Experts of a small language model: 20.8M parameters, 7996 steps.
Below are experts of layer 3 (counted from 0) of a mixture-of-experts language model. Rows are named router (the router's row for the expert) and show model dimensions 128-191. Each number is 128 + 24 x the weight over its row's rms, rounded and kept within 0 to 255.
After each expert's rows: a language model's description of what the expert responds to; "raises" lists some tokens whose logits its average output raises strongly, later layers aside. This comes from a sample of Wikipedia text that the model never trained on.

# expert 6
router [152 128 123 130 143 146 131 146  69 186 147 118 155 109 131 121 138  91 133 120 184 105 188 122 134 124 133 127 129 116 138 143  92  67 119  93 153 107 123  87  82 159 110 140 156 154 100 119 118 118 153 126 123 120 113 135 149 126 124 130  69  91 142 144]
Description: Digits and table pipes. Single digits inside years and numbers, table cell pipes, spaces before years, and some the or commas, as in 2017, born 1962.
raises: "a", "ive", "."

# expert 25
router [122 127 115  99 124 150 108 149 103 128 151 135 135 124 112 144 123 141 131 112 113 115 206 121 124 107 131 146 149 108 144 117 164 108 126  83 130 121 155  91 175 156  95 132 153 174 116 124 155 157 139 126 114  97 113 134 148 122 126 122  91 106 112 114]
Description: Name-initial fragments. Capitalized first pieces of personal names and other word fragments, often after a line break or table pipe, like Dim, Sig, Al.
raises: "ms", "bert", "ffic", "ff", "rent", "sey"

# expert 12
router [120 140 109 104 135 173 109 132 112 163 135 130 159 120  79  95 133 121 130 128 157 135 153  88 158 147  77 120 118 122 190 125 151 102 103  98 137 153 182 109 128 168 110 109 156 138 105  91 151 112  93 112 121 109  90 125 133 155 140 136  89 155 108 135]
Description: Verb word-starts. Opening pieces of verbs and adjectives split into word pieces, usually after was, to or a, such as compl(ained), rece(ives), get, aff(luent).
raises: "a", "ands", "s", "ed", "ees", " positions"

# expert 28
router [153 131 139 132 143 157 144  75 110 186 118 140 136 112 112 112 133 107 144 118 143 127 170  99 157 128 119 126 144 128 149  94  80  87 128  27 129 121 121  78 118 164  93 113 124 138 110 132 134  87 150 116 135 159  92 111 142 127 140 137 102 135 161 141]
Description: Numbers in dates and tables. Spaces before numbers and digits in years, dates and statistics tables, e.g. 1966, 2013, 19.0, 135.
raises: "ist", "ith", "ram", "ust", "ung", "ren"

# expert 8
router [135 125 152 117 147 143 133 113 114 136 140 151 128 106 123 113 127  98 141 146 147 136 152 102 167 129 128  98 130 138 196 144 103 111 146  72 139 107 131 104 118 148 126 136 104 118 145 151 148 115 145 131 132 125 121 129  77 112 141 128 101 129 172 125]
Description: Digits in numbers. Single digit tokens inside years, dates, ages, statistics and coordinates, such as 2018, 1804, 100,000, 0.710.
raises: "ions", "ard", "ore"

# expert 27
router [142 126 132 136 149 160 120 110 100 185 117 166 146 103  86 126 145  94 152 110 151 140 161 124 153 121 122 124 134 132 173 122  64  76 123 105 130 136 146 104  98 150  90 130 163 146  96 102 163 124 125 131 127 138 104 123 140 121 122 134  78 108 116 128]
Description: Numbers, coordinates, math. Digits in coordinates, decimals and years, opening parentheses, math tokens like ^{ and $P$, plus words like playoffs, single, the.
raises: "ship", "ility", "hood", "ilities"

# expert 10
router [154 126 116  96 148 162  87 128 120 175 139 120 139 129 104 103 110  70 128 111 178 129 195 116 134 132 122 129 143 129 173 123 124  86 109 104 126 120 149  93 116 145 101 137 151 184  79 110 147 124 128 114 108 100 111 113 145 146 128 129  63 105  98 118]
Description: General word pieces. Broad catch-all for ordinary words, word starts and Thai bytes in prose, such as evac, government, languages, June, to.
raises: " ", ":", "."

# expert 16
router [122 155  74 102  82 131 110 140 121 122 136 116 128 111 115 106 132  91 127 114 158 126 193  91 124 111 109 147 162 102 140 109 129 156 114  89 133 134 139 113 189 173  89 118 152 156  96 118 143 116 114 101 100 105 122 124 159 128 141 102  99  96 132 142]
Description: Names and foreign pieces. Pieces of proper names, surnames and foreign or Thai script, often capital-letter starts, such as Richardson, Hughes, Al-, SIN, plus endings -s, -ing.
raises: "ances", "ans", "zz"

# expert 9
router [142 118 107  92 144 185 122 144 119 151 170 173 137 118 113 115 139 112 141 136 147 138 154 124 147 144 120 110 126 126 160 124  97  79 117 102 154 133 139 104 146 148 108  92 149 172  95 118 184 128 140  84 132 105  98 109 108 136 120 117  79 132 119 153]
Description: Headings, dates, entry starts. Section heading markers (==, ===), month names, and words starting a line, cell or list entry, such as In, Born, Austrian, November.
raises: "'t", "xt", "ix", "ician"

# expert 14
router [148 163 135 167 174 139 113  69 118 144 154 154 160 117 119 124 144 125 154  79 148 116 151 108 149 115 140 124 142 127 137 122 146 113 126  85 145 125 127  96 123 187  83 140 146 148 100 125 153 113 146 124 136 145 111 133 135 132 126 135  58 126 109 135]
Description: Digits and number words. Digits inside years and dates, spaces before numbers in tables, and count words like two, three, few, five.
raises: "s", "ness", "i", "on"

# expert 17
router [136 124 155 110 126 175 120  81 112 170 114 146 156 107  88 116 151 131 149 140 151 139 160  87 156 135  99 107 156 124 164 104  79  95 123  76 134 127 168  74 156 154 102  95 146 160 132  98 161 113 130 117 122 145 106 107 128 143 127 111  80 134 127 124]
Description: Digits in references and tables. Digits in ISBNs, coordinates, date ranges and table scores, such as 1945, 1776, plus some adverbs like never, too.
raises: "ary", ",", "al", "men"

# expert 5
router [134 116 100 113 136 153  93  94 103 172 117 122 167 114 122 112 140 137 134 105 145 138 206 122 145 124 138  88 106 140 163 109 118  36 120  98  80 116  93 107 114 117  96 137 135 165  52  80 146 138 150  82 114  97 106 103 115 141 123 136  94 101 102 130]
Description: General content words. Broad default for ordinary prose words such as nouns, verbs and pronouns, for example career, film, became, with, He.
raises: " |", ".", " ", ":", "on", "f"

# expert 2
router [144 127 111 114 128 156 124 131  91 169 115 144 131 129 111 128 136 105 158  95 177 115 157 123 149 140 116 126 135 108 158 105 139 114 119 100 177 131 153  75 137 138 111 124 156 171 111 109 173 105 119 105 133 133  87 109 162 155 112 124  64 113 118 137]
Description: Headings, table cells, proper nouns. Words inside section headings and table cells, and capitalized place or organization names, such as World, National, United States, Massachusetts.
raises: "ect", "oss", "ian", "ians", "ient", "ron"

# expert 0
router [122 123 122 122 100 172  97 115 122 163 139 111 153 125  97 105 126  61 144  99 174 143 172 108 137 119 101 115 145 137 144 105 107 120 137 108 126 115 182  94 148 150  88 112 122 168 107  89 149 159  90 129 123 128 139 123 130 127 116 105  88 133 130 129]
Description: Inner word-piece suffixes. Suffix and mid-word pieces completing ordinary words in running prose, such as s, ing, ed, er, es, as in dis-hes, anim-ation.
raises: "ota", "ot", "/A"